python train.py --n_layer=20 --d_model=128 --moe_layers=[0, 1, 2, 3, 4, 5, 6, 7, 8, 9, 10, 11, 12, 13, 14, 15, 16, 17, 18, 19] --balance_loss=0.00358 --n_kv_head=1 --norm="rmsnorm" --init="normal" --init_std_down=0.0 --lr=0.00455 --beta2=0.99 --grad_clip=1.0 --decay_fraction=0.642 --final_lr_fraction=0.1 --seq_len=1024 --train_tokens=297500000
Below are experts of layer 6 (counted from 0) of a mixture-of-experts language model. Rows are named router (the router's row for the expert), down (a neuron's output weights, with its number) and show model dimensions 0-127. Each number is 128 + 24 x the weight over its row's rms, rounded and kept within 0 to 255. Numbers have three digits each.
After each expert's rows: a language model's description of what the expert responds to. This comes from a sample of Wikipedia text that the model never trained on.

# expert 6
router:103145132147121084109160145154076142107136119118177142112106093131143134175146109150140132133110102098126094128142082152119125121106137125131131126124129135145146097174126120148127091125091132123147145131103176117107146144124071165113145092147140118141085094064147092146129122095177126118140157154172127174154115139141141125131131156144133133117117165058121156093147142140147130125117
down0:113118126135125146135158111117142152124154135128124138122154061115116122140119076103138150091104134154141158144167141132137117087108154105120138105146122124175141119148147168096093131161127123127141142096171133172090175134095139164171084154088128134141076120140084105132130137133120155138138144065089124164092121149145136170148151147128144130140112099140115105111117108164148107111117
down1:107100135145132130122118167111158127113160158153141100123141105132123079105119146156126152118136149098108100147139111155134114111135116111125133075131095113148145207145145157126227148124124119123101102144156125095111137165150154136127122074180132122114162103130158126166116105139151128109115121113126151140118161135133107123166116104126148151120149112176129139085126137120115122145082
down2:159105137112123161108163142141106186127099116120104116119122124132136130137120115138138143060138116159143138125133169139120178123121162155122140100099143080126138115177132133161096138103077141090142072081153121142102138119145135119139138148132145133144126098123146074088113097146142129147108084078155122076130132130121111109124139159116158113170152123137166146093121154131150111136145
down3:172124125099115080160169095149141119103133110142168166123096135156136113116156104114120131140080078145058149150147130116162136143126130144132143140149169128104163162113063107132098089115120141134149092089132113121182128137109108161130103118153137156103160111152156101117152116126162147119134147155138123143097123136125162117110129108124172113125098109124131131126077122144122145135096
down4:116114136107104124127155120110112110147151113122137154140121177123151147136124155087091129131139151119174133137123092146173098148150151113131082089149137139191118164113155096129169161133166132163097141104129101092155149080092130142140126138122165117159113147166113115118158136152132117141083131135147147098090126146116140113134118116078109123104064136182145146128134116147126160135109
Description: Articles and sentence starts. Articles and function words like a, the, an, his, with, plus capitals opening a paragraph, heading or table cell.

# expert 8
router:157146113172115133125123133149118134120101114148139117129140141124138113132108110125139127137110124160108137133127127118123183156153154105150152126099120108213133138175123080089127152166132090134105114082126125117125118139154116126126147173085112162150146127097154148184154144121089114141142124147136137089130137107129108119174131175116167135119133135112137093172129178193132096115119
down0:129167115160146139101104142142150094121166149126146163162112087140145097118133130127102147182152158119166158124134091100079116161142114118196160097116142148127138174158128118097109159126150139085119178103143128131134114132108155129156136149127104158126126130118100145154093118141147099174124123148109116110127145160132127162175106170095138128149114144098119117148124118150113123170097
down1:060104154091130111110115134133116150101118140126131104143123125168133146128151123154124183129104095116153128140153144130142139106098133108167127088134142150100110133143168083127123123136099136077112118106108120123048144084122087104124137109097111081144120095130069122111126188179136121143151114155132157089122125137114128142130151105139119121129149102112097160142146145154115118126114
down2:122133152112175156109099183134124158137135145138167094131136112100127147082111083162093131143161132108134091134125091120138130125138162117125136110139097095106161130093122120092151180148133091118135149135125107110130122088080118117114154134109154115103134112064117137155151128136132117150123110102143136115146138160182140127133139070096111134129122201134111134129125133090084114118132
down3:092093147144107104112120140144192141135129107103163123135121120110115135069119142133142147119179097132173142120125151146146125048105097131121115151117116141124156140134129117122136133120111122129102165128146122121133103117118091148123105119142142116161134106131136115122088117171139082140118144132078080092111119128105135196118118127146074144130160150110092160138149139138109099092171
down4:136118166133125139111143147119120135174131182120101137104106145154090176135197114132137117118109074177099123162134111129168152136133088184122137148150133123125132156151111111164119130111148143093145130148168119093121095103133141119132162113132111128099135144135134135143126124162100144119111146146093168151111132164124133161139127142116158137095105143125065130099156133105168136137074
Description: Name-internal fragments. Pieces inside proper names, often foreign or personal, such as gh in Hugh, ann in Johann, K, G, Ch, Sh.

# expert 0
router:117103146114125098146160150089078141156136101074135126094105104142146146115103125179152133128109096091098120103160089128123131140071135115154121118129063108153112105117128136150149127097121182124112085160141127126092130110112152086125140080142093138146135162100146144138106101132080172153144153135143136100140113119110096105147141104106127150124117111095124136144138138174125132107120
down0:101140114108134120133165100097169113121154155143083136117164130123126173159107156100142128128128114112097104108094141132131090117139129138120151121117140161091127149178164123151088158136120149107112153148140108095163153131133115139129123116156108124096157128140095084130150111152156145129132183100112098154123106112169116099156070102120115089102111151100144131127158110117068176134134
down1:196125145144072127141156147106136148143127120138122136145118153103110160093108072144112118138107112170106128125158120122121105133123154086129190103138098150153137088072132121138150134102144090126096115107162097135121111089145144155116129109153140159121145152134137130165134163126123134105128151117157124108103181128098130157093142149154103146138100107135153087169116107083112127109140
down2:166130110125154114154128148126078113093142083101098129118174145161117124142119153153115129173139178086133122128133134093067136114100140142122113133147100113087129125144136116140151089108133154145155089117130112127113126152114109140122117118109152126114120144107109148143112091146127091149109116143167184157123110056139127107162160107135125133112113135121102127162166167110113104128064
down3:094125165155152111107149095155142114072074127127118129114124111156098155173181144163136123107160145122106139123129115157152120151099117149108126155087143104145155131162120123127116121143086146180141143116139143112139150129130106129135155095098128143130114125123148110156107137144121118080122195160107126107187183108123140136150138129102110120072121102094144153139117127142156158111113
down4:120168168164128094092155114143117151097122152160127086082149138168156075170115170149144087138139107102122138146100095088106133154185081142118108129149137140183131114132151154126128095099132111083127132158090122128159143135151111164131155154162163128161131135115112128131128124165099127108146137127137124144112134131113140114157125090150120111124118121116161132091145136143134142106083
Description: Punctuation and openers. Opening parentheses, quotes, dashes, paragraph breaks and table pipes, plus odd word pieces like ro in abroad, re, pro.

# expert 7
router:115115137134144114142134151160127116089148110135131136146117123208162135120189113143098134114122089116171121092150120108160117106135095116128125097124169110154146155150130132070162172161102178130135117157091159105116139136109112136095176123104116136188096135132087112159133136131097148145124088169129117131130117116162133138142148153109117145132121143125141130119159167162122120117102
down0:135169177108105091162120161129102115114120108095129117118102170128094143121111159121124139144157127135149139079153132121087173113127081083108129120151105097164110109116121139106127123103080124123143137139085118144146121127121108135120113131114139176139154128160109110126137077101115101123142165199140126104155140103122093106127180108173184101130109135141132121118124128137087133134115
down1:082110132103104077099119097136160123104142145163138132206176147096130128133179130130136120109094082105132131100120136138119121117151151104137122184105122172127095132148137146145146125159110161161154141116150131127144144105128151168131121164139150138154121156116107161151150151141095142083093105148101117135117118104082108116159111123156160140098107116118118137158129169103157141112123
down2:121135126095120132089148135094127093121125153139152123108124107129152109169129139183146108140147177114114124112094134131121127167123113133110076127163133148103110105149164126126158126094165189121104100085102111127129159144110105160157170131130140144156136102164125176131133097146145150124110153122127175125111147128151130133103122143135121155189134151161135116118163081151079130116084
down3:131124126132171157101120114188164170124136123122103168131138142166099154154157143112113136120117171170109107067142140090139134130139143173155131172143146146136136143110113106081111146155120137112164136140095102097148129119135157091127143161129094112155151106132124139131076129113123139118145127144147110114149116117145056141150119118150131114149127133117104152170099164167149173132140
down4:119148119142137147119096112137112149122114151169132132126128124104130107088116149148083087111132103097189139122147121118122141160138094115115078150104074112153163160159127119146147143138144140134120115154126099147102106126157108112102169162129138123141086127125128092106103119175116118106138180112099103105131151154129121109190076166153139133135115145159136146125104126169139175158150
Description: Function words, table markup. Common function words and punctuation: the, of, a, and, table pipes, list dashes, heading equals signs, period-plus-newline.

# expert 12
router:151114127142089105141106094126149140148155113120163112127116089135090144122116094123132135053128115132184142153124149119135117112110171118159128146105123129123100152116159124160160094141109159108096126141148183144137154113123137134126092157143159156112123092138103128129136141133110138168133097139135155177137109174098111159140165158094074069139130157132120156141123103124145118134092
down0:145113098130107136161128146144141099104147135114129098145134130129161084122129130140109136136144159135169131157125102127107137095107101100082124113129105124123122095118120135129125118130134085148079129136121122141133143176148111125127146150144147168152188125116126077081088128102147123155068151088108123150177098159137076119114143109124102145121120148151081102202120136160117112111116
down1:111136142136109140136107159089120130092146098111167109198123122107178083118133124104123129139117114116137120128125103070156161176158114118142116156124150163135128122088080130092123095123115163134134138169142121117132117177146114081128131120119114116160119125124124145129125107099102112112123138117117100093159107119164071150154142119118130154167136122134139135060157139145175096122125
down2:129139087151088119072120129128078114110118095153130133117139121121139090086143111118106089094142143155090148098103119149116102145149136152097127125163136109138131134134101092116136132139139112142142165090109064124066088122125113158123168115126163138112120125155120105081125106121123147122155134141141132160144157144121089134159111111088139118122098154100133116088086148148133132108189
down3:053148157177156136125093128156154114114167119141127158087144119088095087126148149153135134126143163109124134136143092113131130161099146122198133174166151119150111143114147125132137119108157151187155108122107123124106139124156139130069129122125152119139169144152130116139139117126122139121137146121126116158107122184145146149151133113138157103078133169116115179152103132134137124129138
down4:156140141137133142102121172098138129134143109130126153117113109102126144114150095134132075102153158144161173111113116128004133154112151142187109115129113111096112106141158138118122130100128135145153148114098131173106109129113128152153141141123150163108142100146103117102140150120150151106111116113128159144149100143135122119154117095118139148095115109128076142138150123134160162142170
Description: Digits and year endings. Single digits, especially final digits of years and dates like 201'1', 197'2', plus noun suffixes like ment, ction.

# expert 9
router:123141125114120144112092127113098173112090115092150095138152136155140132145151101171139122057130118125105135168103121136134137125140136130124099132112120138235142121180128092131139155134110122125096137131094162118106098121145145143110137144092144166137122123146155131103115089133121109129139114127147153114184124120153122123133161137163170140132143165124142125175124157184116134117140
down0:120074133145138118144102140131133149105119106118155114127091126132157112144137106151132097151136154153094147119113132072143144122141094150086101188091137110116128151137125130136134100124116107138118146133120112103084118120194093134116140129151105115150125158136116132097130185191141132132147103153100113108091195154097132126121120101089115143129112112111174123127143162154148113111078
down1:159112114117146103101149104142142135104159156119134142122145086157097090113134134128137165131146115144167144143107165128138125097123148191099127122134115126153137117151108142183161141101111189134091119121135154154172164158126121115138147110135110130133123165134098103140155159091119100120095128166107094142113089201159103141151115108140087095144153145123133136133119116142092133135096
down2:101127103094129120149154128128109155132129106118140118128137107100169184172145134112097068132134134135109117173131141088132143106097092169170111098137168128106141094094124147115152127134154159100158084132112139100138120150118116100118119161107158127152154168131153109122120121153155163141153127117147164100149148125102105142125085117139135132153132088072130084130116119062136123142132
down3:114176112132164115121168143133188108141155101134141172122133144149100109135132092118111120102124103137131139089130096130142094106116123146136121132144168083113145096119138110115133161130158133118138106107164183157117183131141107118129125143133100112144134105113116156100148142172109138111154119141144083143138125142130185093091128086180084095138139158121132152120110082078136129124126
down4:076099134142117115140116117115141115108169083124138135141156125108110124116128089055127135117150141128128098071136112131152127141131129125104141078170080159123090163128098136116146104107122115148092093097155103146073126159147137123135093139130173136123123159138146160116140094115096163139166112128093167126146106108126106124135162114137137106150181155132134114172099142128143124118146
Description: Capital letters, acronyms. Single capital letters and pieces inside acronyms and abbreviations, e.g. IAAF, U.S., EUR, BATE, plus sentence-final periods.

# expert 4
router:142161146127140116083120153128152108130134113162129100177099137120139113138104142128112141134130141145158151101094197113114163134110107095118068136161107149134100131076134126148066136140122190125119097139152119165124149118138104139171108129088139141157085142129111100103102128129128117106138163155127132093107098124174117152125129109144125131140153080156105110100098099125145123141101
down0:142098126161143088142125086153106133122101092121107105127132118166128144119149130114116145160147120121083105129132160162120147165153105156147126140146148110137158170122135115115127126146075121147123106149114111118118162145147134072133081098113144087124119170100136140168135106127122172183135152162094140099094142097080141120126104119176183118153122109140187135106117118128137117133131
down1:131133128150140138119147189108103155168135126123107111139169116125110148108145147170188125116106096112141138151155172144119150114122093171112144091127122133123183098096145118116155117127129133176155123120117087106107142110104166119153075151099122172102147143084071139155152134115149172155117134130116132113109141122120146112070125143113116136123126135128137117120160152122133113096077
down2:152132171133165137100140090124077119098146096172133131142109119146141154135182105144127103145100129130125155118102114068116123117136148160112124135153103152134091117091144155143179118147134115170141118160124133120126138104113174101140144133125129154133132118173095167117158096137133166089143175177134093139164169138086155111117119125144134142147121127119120118072095125150112125134109
down3:113113106115124087078173118097103160132117140166133109139113122111112137140116098139132130150143102158127109126052124135098130181110105167125141114188161111137156122079115113101092101112122101167109141106114064154111141097126140108140117115120152153115112141127153094083135127128134114116150149119153119110164114134132100138092148146103154167126118107089123130083109119131104149109107
down4:146084159181147142141103087108110129154083139115145144121128132119120114141148140138117143096105087127125124110145123147142089124133122169139056139092107133149119116158106154123121126161147145126153131101136127183118171120148130118139163123105137172142138130111133171142175116138105096149128114126129106132166088144117128092174153130157125072125125089158133172101140123177109094129121
Description: Word-final suffix pieces. Word pieces ending a word or stem, like t in revolt, s, er, es, ies, ect in detect, before commas or endings.

# expert 14
router:139116105167138146152100088135074146102097120117109157182134116157125085167133140086152133122110097152160116128141133155132125121118182106108089080146136114136100157115123097121138078152140152121124174109112119130115075120119139124122142106125159126111105131109148104107130133155133174147128130136139170128125101150095116092115156134154127137150146133101145167116084097139165128071147
down0:123143111169105088121088113125090163110076180135141125121131088173142120159095099136152121118131065180123129154185121112143170115151102132141137126089131134166151156112164132160150153124141168124121142095101147128118119120131126089121115121124089149101116103106108128095122137115103142111156126109156103121133129127087161119122153101146107139151163158110132131127113111181117158137129
down1:094098133113174183149130144126141162146076103148060131139105104137113132146151166145116114138125106135122137165106122122122125109165160112135167122149152146149092138118122106134127136134115124138129165111165155124113113190132125172095143121123092107097115152135150106120122116107161136106098112092111097167157134130107135143117086133094123142143131129139176141159151124177118081118171
down2:158128104130104121132118093131167119143168129112124085155122152128145103137113159143158164064118134088121108107135096107172143113163132134156113127152150132160147116164122081149133129138097157095161125165098082133153152091124148122147108133126120137138131172151132123117153151110122133135113131166103117153142115113085097155147063124141075101106125132121128158150103151162130117085099
down3:106133159103125112096097078110126135109153101135145149123106174165129158137108104113167112135149151161152170127128144123155131164137085143131106147128133105114136143136120139146133153125083165126119144128131169098120135097118135106132148105131094148128153131154095175138081040148124132142135126150130190137151096122150091136085154140129115155136126131139110120113122128117072118156085
down4:095126162147124163115145133109134106159120123163148137134146114101176146165108166102123154152136093124091151174119123104165097119160144110142136139106114162120093142076118161083115159102182167123138153127138102170116125142080131099127103062152124155140111136126147125109126133146145132146135105078136137087124123131144114099125152099089146108157128161098129108121121102095119121144140
Description: Capitalized name starts. Initial capitals or first syllables of proper names after space, such as J in Jones, Cl in Clare, Val, Che.

# expert 1
router:138129146138150101117149120151123114132150132118145136111107145139118114116124090090131137123127068134139066084128108130114137116130114144148149113166112163128128123059145157149145154133116086135112080103119105146136171135126118143119139129120139142144137112118121147153140183141187106152130069122128142117103125120064129086152129125110132138164139165109100087130095182143152079121134
down0:131112123092115113151140112102117095076091136121149102128139126105151156120131104159173124138110148160138123107125119179142130145105121125142142088126153133183092185156158124108166097109113146160141168115098081113102133128106149130085143131151152129118099124163138129131141141170121112085119131117136138114126129108131140148118166152099151116116160159141189148124149106135173106167171
down1:120151121107143071137145112132147090127155125102143119150129174135146084140118107128174088194124119112076099128154110114106118192166145093128118125088162142144153165146149104138084084109116110128138116113116137119104107145172119116113130101151111087145151121101141147083144127119113111106143110125115149107154129144150155117155132110115123122133169166167103132121119105126172100132122
down2:118123118136121111114126114136103146133123075157107120129133137140141147097166132153177106114140100107115126118120146136159078079109117154127151110080108118143121130122128146142135151165149150161127132136124121126101157115124161128137145123116102174096105119111121170138147086179136100123127093102157143126086156174171180122114119185128083102123122119099086117134168155182138108148142
down3:116145080127085147170128135132171138152127131109168104106110173148128117125145120121132157123171110118108142143143162110100119116125163086149097101101136117157119142146136121183129146183093158102117150129147146096105112150109094139161110123145157141092128113148091156119137120088125116143152121148170124146157123100152128117131163171146093084137098141182150140171116126152157121126110
down4:102086103086135148144149126115116120127104133115157099154123143172155132141090130113138130153133152170116152073162167153119138111129148087138117128096110119167158091120110102157111158138087121123148131108114073121130159135077098169113150128164120138106104166090103120120102157157138154108187134126111128111137148119124093155135162151107096102140153100130148111148162141122115102127135
Description: Mid-word consonant syllables. Word-internal pieces like ar, er, ur, el, on inside names and words, e.g. Nort-her-n, Utt-ar-para, neg-ot-iations, Nat-al-ie.

# expert 10
router:119171143142117121168101110132136148079155094101141121115127063156131109142167123098084131151112120104163131127121125173126123176139112117143127121151127159103111141114136148139116097171113156109145119096149132173126140153165169170113095093140156130135099153117138142132130086184110167152144158140141122158172113113117139099135132123179164120128120122130151117146145137135163107084118
down0:121116111098128097171160119156125069115106134094131151122110156121097143131136144122106146100124121119105172135146098162149169141150153191124102157101142140198118141100126143077101095157136113142167107152127169126118122141136130113122118141126114129140089137088142114122140127131135146143153054132090179141105128117151113141164095122121162121123099144130139136117178133148122102137127
down1:118151100175105149137133094153124105116097157117117128110136113137143130129125118094131084108128147148113140132147130149096131185128151145130150116093132164116167107110105158109110090149102111161148113125131117114098084148092123089093135097106175102153119134115160127134080073100124163158123150097104144114171142138067088143114116085127154137147154096108118121131112108103111149120155
down2:141170138161104118102136188130141126118167123110168115171144161113147102151093160129144135143149102158161076076142167118145137134108137127134161131148143147124119177098162127104129155145112138180145141109120122116126114119128101109118113093125106127159134111142131151123116179089105161118166099134173144098113160096144096081160133160113136083135138140131119137146125130141110162159130
down3:095096149122148123162151126166126127121137165133125116108162152188109140114093136124114122086125157122120100140157117130128141112162154104157152100134089118170122172157116136141108144128141135103110161123116135142173159145127097145079138099151090115125090118109116107107125103153147135175123117152068137106098161115148112053119118117085153107121141103165109105122145153110117113132133
down4:109088114132095147130134120103108090126144114145178083107120125160149134103154082122107126134149103154124136144145111119115104157150094116121172110110114172142148112092104130138180135138200125138143097095128120124099094117115110124141142115112124153135179112106167177104147119140126112097138111118104123115151099134099121122134102080116152119131107156131072169107131070135098124139134
Description: Lowercase word-starts. Lowercase first letters or early stems of ordinary words after the, a, to, such as ec in Reception, con, art, p.

# expert 13
router:157108141162153094155087147107121092165156109148110155092121130124143093144151135085145137150075126134133137091175152138141157133116096140145135129135126118111113144120148111133110158133121111130087076092153141087115107126162114119160118188096141089115142133123162187177132155169123121117152135157121115067127131129154113123165112169150138121159126109130144125110128129125132098128105
down0:128086127144141113109140121133152129122117101168092099135114171143118089116070118079119141182114191095122122110110098149096138097067114128142135108132114122144124142131105119139104132132106107092164143110148135156104144156117148140109115091150115177126125172094107104130151120115172124117145140144129152120143155105136092155126138125136094130130148074093161136085122162098109104113130
down1:146100079129152119146163114202139099130122151149131118145107137118114141137133141158144060142178112119128143118106157148148148114104123122069176136152174155144096124136095101122155124122122115137146095115127076139133115126144121139148119108117139176105144109164145144150133107141118115131125144105110157116106161114151153123137122120141117166130097146117186082089129169122148109091102
down2:147134148130137159144106116123103173106115110113136113094163109132113083153120155125108135106138123114108127111142170105143179146158132103127140124136136125096117127094144145103109141168158151131158079135132186148138148102099079110110147118127077135120125096133130122172126125112095147114157141144122133177126078148134133138159153076154200176121114132125146123097117126091116110138097
down3:121131130142143163128125126130115134113130089124165139171122122097128130130139128087136127172109149148106095137099143171123199165092115120123137124166160117119103057086145139083100139150139109108151143099128159156152098137131153098125097110107125151114116107172151107140161134088114151137169149153135152125125136097125091099112139141137158136146145132087168086119137139110134152173132
down4:132168108147165101128139167122141119119135127105113149154149189114106088143116112094163125143122106133130102136098136121120157170125093129112116114102131156167117127138109117168139074156135140164114127126087168177125127132142136103136094130172114101064116098157158131126160140122121127080111143160108107165155148138112113079135108118114138107148155113144166114145121118161154175118130
Description: Foreign name fragments. Short consonant-vowel pieces in foreign proper names, often Slavic or Asian, e.g. Keke-z-ović, Zaw-ad-owski, Mosc-ow, Bor-is-ov.

# expert 5
router:187133169127124095130146098150149147157137120099153107152118116129129097082121111148130141127122144099117131110094112136144115146124124117135139110150129144102148064115152141074066086130124123080124146112139097154115146133146132122138139092141113119106127113189117053074087153146102111131153131123131160154141118113145108123116158114139091157135148100139108127125142119084155152146120
down0:125115127111172107114090133074153142111113175191114116126153137133115107150138115157130147133124076158154107124171132144125133127134119126134177147173136133126145105148126157158116135085127157123112143086143112126156146168084091116140107151158080142102125136123132102110111127084129106121117129099124116120145124128113080126113091203101148109092121130132119133171098126134082122137129
down1:130098145111142121117116156126124098125124118086144178139138155120121136169137118108113108109153159154060103158132097151105108152151157143143150110097161103148071133113132145070098133139138152099157117076137111128102145141126142098082141089114105069114135103128110112101127148142117122098110103096103138147172092117101129101122108086126170137116118109114126130164144097113143123127148
down2:125124113135137135144125085166155134134108101094117120159125126160113127102159116139111129119182152119093149084140141124109109105137104102106119133114120145131150168156145139139124122129163149124151171110121103074120149128110147130118144121193151106120153129128146133114142112144134140135110190119168110168160118125157173073119109143157180117093131140116123163073160147095098118168150
down3:098156098115129081122166103113100125123118157149120167126114127162159130112117117129120150120127123128146142162155134093148123073156104148126128119093132125131177127118109120121163163120126104141071105160117120163181165097102121108137138107134110145146127144120120113145159179114130145101096124103159110111109113174093115122167133194107130076158129146136109140097091104127139157126103
down4:142096141129145110145099113149137108106105102131114115156160154077122123124148091127088112134108173163101104138154116139123171105130158127152148123157094118123169129134135139078125181129185115082148129145150113138102098134118151172107104148166138089152190150150166112128129137120149155098110113134095157161123159098139128092112114107151163129139143122143128174135156127126131139134099
Description: Latinate word stems. Stem pieces inside long Latinate words, usually just before a suffix like -ation or -ed, e.g. reconc-il-iation, ex-per-tise, cult-iv-ation.

# expert 3
router:185146131119125113136120144168131115160129115143113122150115147128113106171162119143131132105105149098156198134161194099150141158137162119115105132102149134126120150156142100123077123115130146132117173100111147082112128122165145061167138126132118128135140114115130152126109155096084114141134127114125108106099146115154155160142152099150076128119162132131102156121174154143137106118099
down0:173124140111103138137103149120146133158128095151133148166107173096163181127135129124147123143143114125107127114188165119146152112140140118123137135163172142131163152148146093149078143133142105128128141135094138141118133114158138147143130130111117106094171146140120142168157136102141130163140107152128133106128111127052178162093158118083129100137157097142127121115134123081134085147171
down1:163102089147128118125107111183167128161124098120137121146172143153115135118117130129092187105171137127105134123108106150098164148117158139094119119145087156134135158110172119116116126152127115101115084144128125118104106119162111150157077127141154161099163095165102117129091130106171175137149119127120154142120138087127147095148150114165091136147136115160121123155107144122149112090107
down2:155138120129095138139113155152115124111117096170105107138124139069163104119142136154096128118098109090132112111099164153135116140111131160149170107152122099126133129136154115110112160125125146099154122084106106088129116107134195131126105096105113112083122137139139117115107116085088152088144144096139127110154129086140132130147119157178130149125160108117147111146190188135133148165129
down3:152151146133133122143142138136118124182122180129105134103132147145090146101114141141115124109159085172111139179141120121137137074141151113136139156098133119142162163114111092142143136100087131146097130168112102096127129136112122132109117135084081173095165136104114142119161103149097121139094112157075128135089111155145165136132107130083099081144128167153116122101138130100109147121149
down4:117145131109132169108105110161144114096115117139134141115066183100144153141138147136137150142141181159107113117119176091145161101163090137121131149147132114135125129106156128128147131118129146157143113111098083108099155111120125133126113133129111138130121111116121136080151143138117146155107136135168155125168073139103118104087123157102125141086131122137146131154138178124146038125168
Description: Vowel-ending fragments. Vowel-heavy word pieces like i, a, ia, ine, ian, often ending a word before a comma or line break, e.g. As-ian, Rob-ine-au, v-illage.

# expert 15
router:133125121128108166094104070114122157146118122110137121127111119177095088090114115095098136145099098137107085143112105166132155114141101124158113119161063130115146118147128113100117103128146118129119133115124106162118104150160114142105128087105105143173135091156137116167108101134111119162131107162123166129116109100088117126119135112112136117179152072110121136123070150109106089110140
down0:153087150092115089165158165135164174133109121110106146140149107158125135079133141166150093165123103112115124157162125128119126126127154083115150126167130124112129162147124143096139181129106132154125142132133169128161111132123136158113106088164104120147143122127135076110103145141172133160103110087104120114104109175120116145127106106135150092147113091109129132137136149139102079131078
down1:154140195162123154103093158132109139142100087135161155128130130116089183100153154119099126100116118129105118154150139119187130152148164127116124143121117127137150090122145159138129147152120150154126095122115128098135126121125165103189118144145098143132148096122142161129167126081090098144117114134120134130161067105129158141152166125130171118099112105150157131145138141170144154143127
down2:140138099156127137121114121122118099102136171134138137131124130130161098133128142122130108134135154137129174160113102105118124174155091145102112123100096134087092083114162128114121135147165124155094124163122103089102158138116140162124149185170067101125129111123116100122143115157122148095119122148113108155151093123110123109154106097122199116096122108106098084142079133141160102149137
down3:130144133202156163115120121134065116118140130135118120111136112141086141112170151121120060127129142106123117110122140109142123131114173143135129127168122144086131127123126103079133119159159121093150125129150126137158129131150136088145124127112118124112139104139140137136153115118127114106176128115086133128093110118121117159070095094099219171121093137145161132113146149092119118116118
down4:171136184106131180108150144117085130165096071119087134132153158088149142147158112122126145145114141143085117088115128115098103122135170144176139158165109086124114095120135105073134141082134129107163114118117143147124165163136133153131117108125155156133142136137137138151116087140143140157120151123107099128099115123140127080114138112121136125131135160155130110072110158119116116149163
Description: L, m, v syllables. Word pieces containing l, m or v, often vowel-plus-l/m like ol, el, em, um, e.g. Ad-ol-f, Ant-em-oro, Res-ul-ts, Al-abama.

# expert 2
router:142108141115068106097152137169091136086094123135139171103131125139115135155147088146156127118173126085104166150146123159135115126110093120113126141096132090146141081148148138142138160106121131137151134126098182108113129107112166134124112130119114081185073118097104123109131133119142109126130150132122157132110126118103109156135145159124108111128139160120096145092132097084160112076096
down0:096135187142099115112157137132143110123122162141133124115152131168129128116143110126159154170154082127136149139153191079147144112142145146085132110130109148141153095154111103129139136102148122159078095121126124127134093150111087151150152138113149174120135137142178097124105112140153085120122099113118109064128128184123128162091154123128125124154148167120104105108127142134135131129086
down1:158119152110116139140106145137126139120124148149154161151111124113106108158174113112170094143115117142109082134141189124131150104172206146121148132125074135081139149094129108112064159139170171141114150132104135133105144123165135138098115105135112120132132152130133182157127117113148117118141104094141124133146114073100141135120101143133138136117141137173141137133149175110123152147108
down2:110149136098126148114145131109098145123147113140136154103109141087135117108124151137165102125099164148102140181124131047182132104150124110148137140115147147166097159141127150117123153156148101135133162105146154170156109120106174134121169112161148127180146142157136146124116069135112102139119150129121126109165107160111127127112108111087155137118132142131176149139154088125089153130148
down3:119152166147150126129154114113199125162140146125127086138103182147123147118122112151115162127095129147112095168148143139125107119151112127146139133089159167165104157148108119105105158128157088149104141099085131134135125114122125137077160113127146120098128114162116140149118131186166100129142100141093159139167121132136137170169112133083105145106109133154100099086104109124126127148115
down4:119155157111095145155133127136169134159114111115105082144136145137122097089101121129132094078131121128167097079085130170172099125112184135197160098113101154142104145116151101181132137105115131121118131129130115171163116137153093148156117111097121124145123143089105152120103153130094087139139131140095140123081126129129127174135150136141116133157148106133121122105135132164136141127101
Description: Prepositions and connectives. Prepositions after verbs or nouns, such as of, in, to, for, from, during, between, plus some inner word pieces.

# expert 11
router:122127171110104055127152159115140141127109128104140144140076123116112122143090126154196136135117134075110130114126135139127123104106103112151090118125115126115120077120146150141084123128061131135133100103100116076128143138118099100128129140122110085113089109051085098141127105103162160130136132138133109145126129163107115122124141163161102125128139154132136128111111111157145141129099
down0:122144183117133112133164086130141156153125151125157102149100097129171133133179133069101105172128108122115141145138122139145114096147161091146150119132140137107140129136110086107165123131134158086080106148150128151175165116156142148066149134130126109132164115105124116172139151138124117118125108154138110144137130121105114065120132159117111129177172102129151117121101134135135171139123
down1:118126164139111126118158136115097132098110155103132149149138110152137114128126115109159158145169068123173120141161157132126099129186143174104078128140179101126082126152112136107147123127097135109100118164104136122102122139146150100137196120122099078163108134141103125098168109118096128102152129146120125160064135143122138158142134176141131137130151152111129116131126132110085139123128
down2:090155150106105117161151158119096137101123161109122110150127127108142146154124138165134150139133142095172076106155144108128097116153126092111131105145159103144126167096143119102130132146072138160106127110112095156128160132091106102143147157141132080171093148086147124125150168101091111141114155143119168147190101132135122138106146134127136160112103120114134123121150096124109173143090
down3:109135111119138113106135181104143135189119137066116145125072085162119124097150124107092133088120164153142117125099095121143093120154171161156131114114094148121144102143115087145109107123093095143084128120100155151129150126119162162145126145121126164150149146166130154161171164150145110180164129150127143138132096113140118120135105136103103097116126120138114132159113121136165125144132
down4:093117143062110120140156141138120126106147113160112145116141158124091136163089157129120151124107136131124105129132097143137150119128118107141110138158082131109128164158094160128109144129158152104130164130127176117151131128078159159123108090156168076133072124081161107096103141167114101153124107091131131111146128136143141124090125111124104132112170135164133117108146127184120170131110
Description: Inflectional endings, auxiliaries. Verb endings -ed, -ing, -es and common words like was, with, as, is, in, e.g. maintain-ed, reject-ed, not-ing.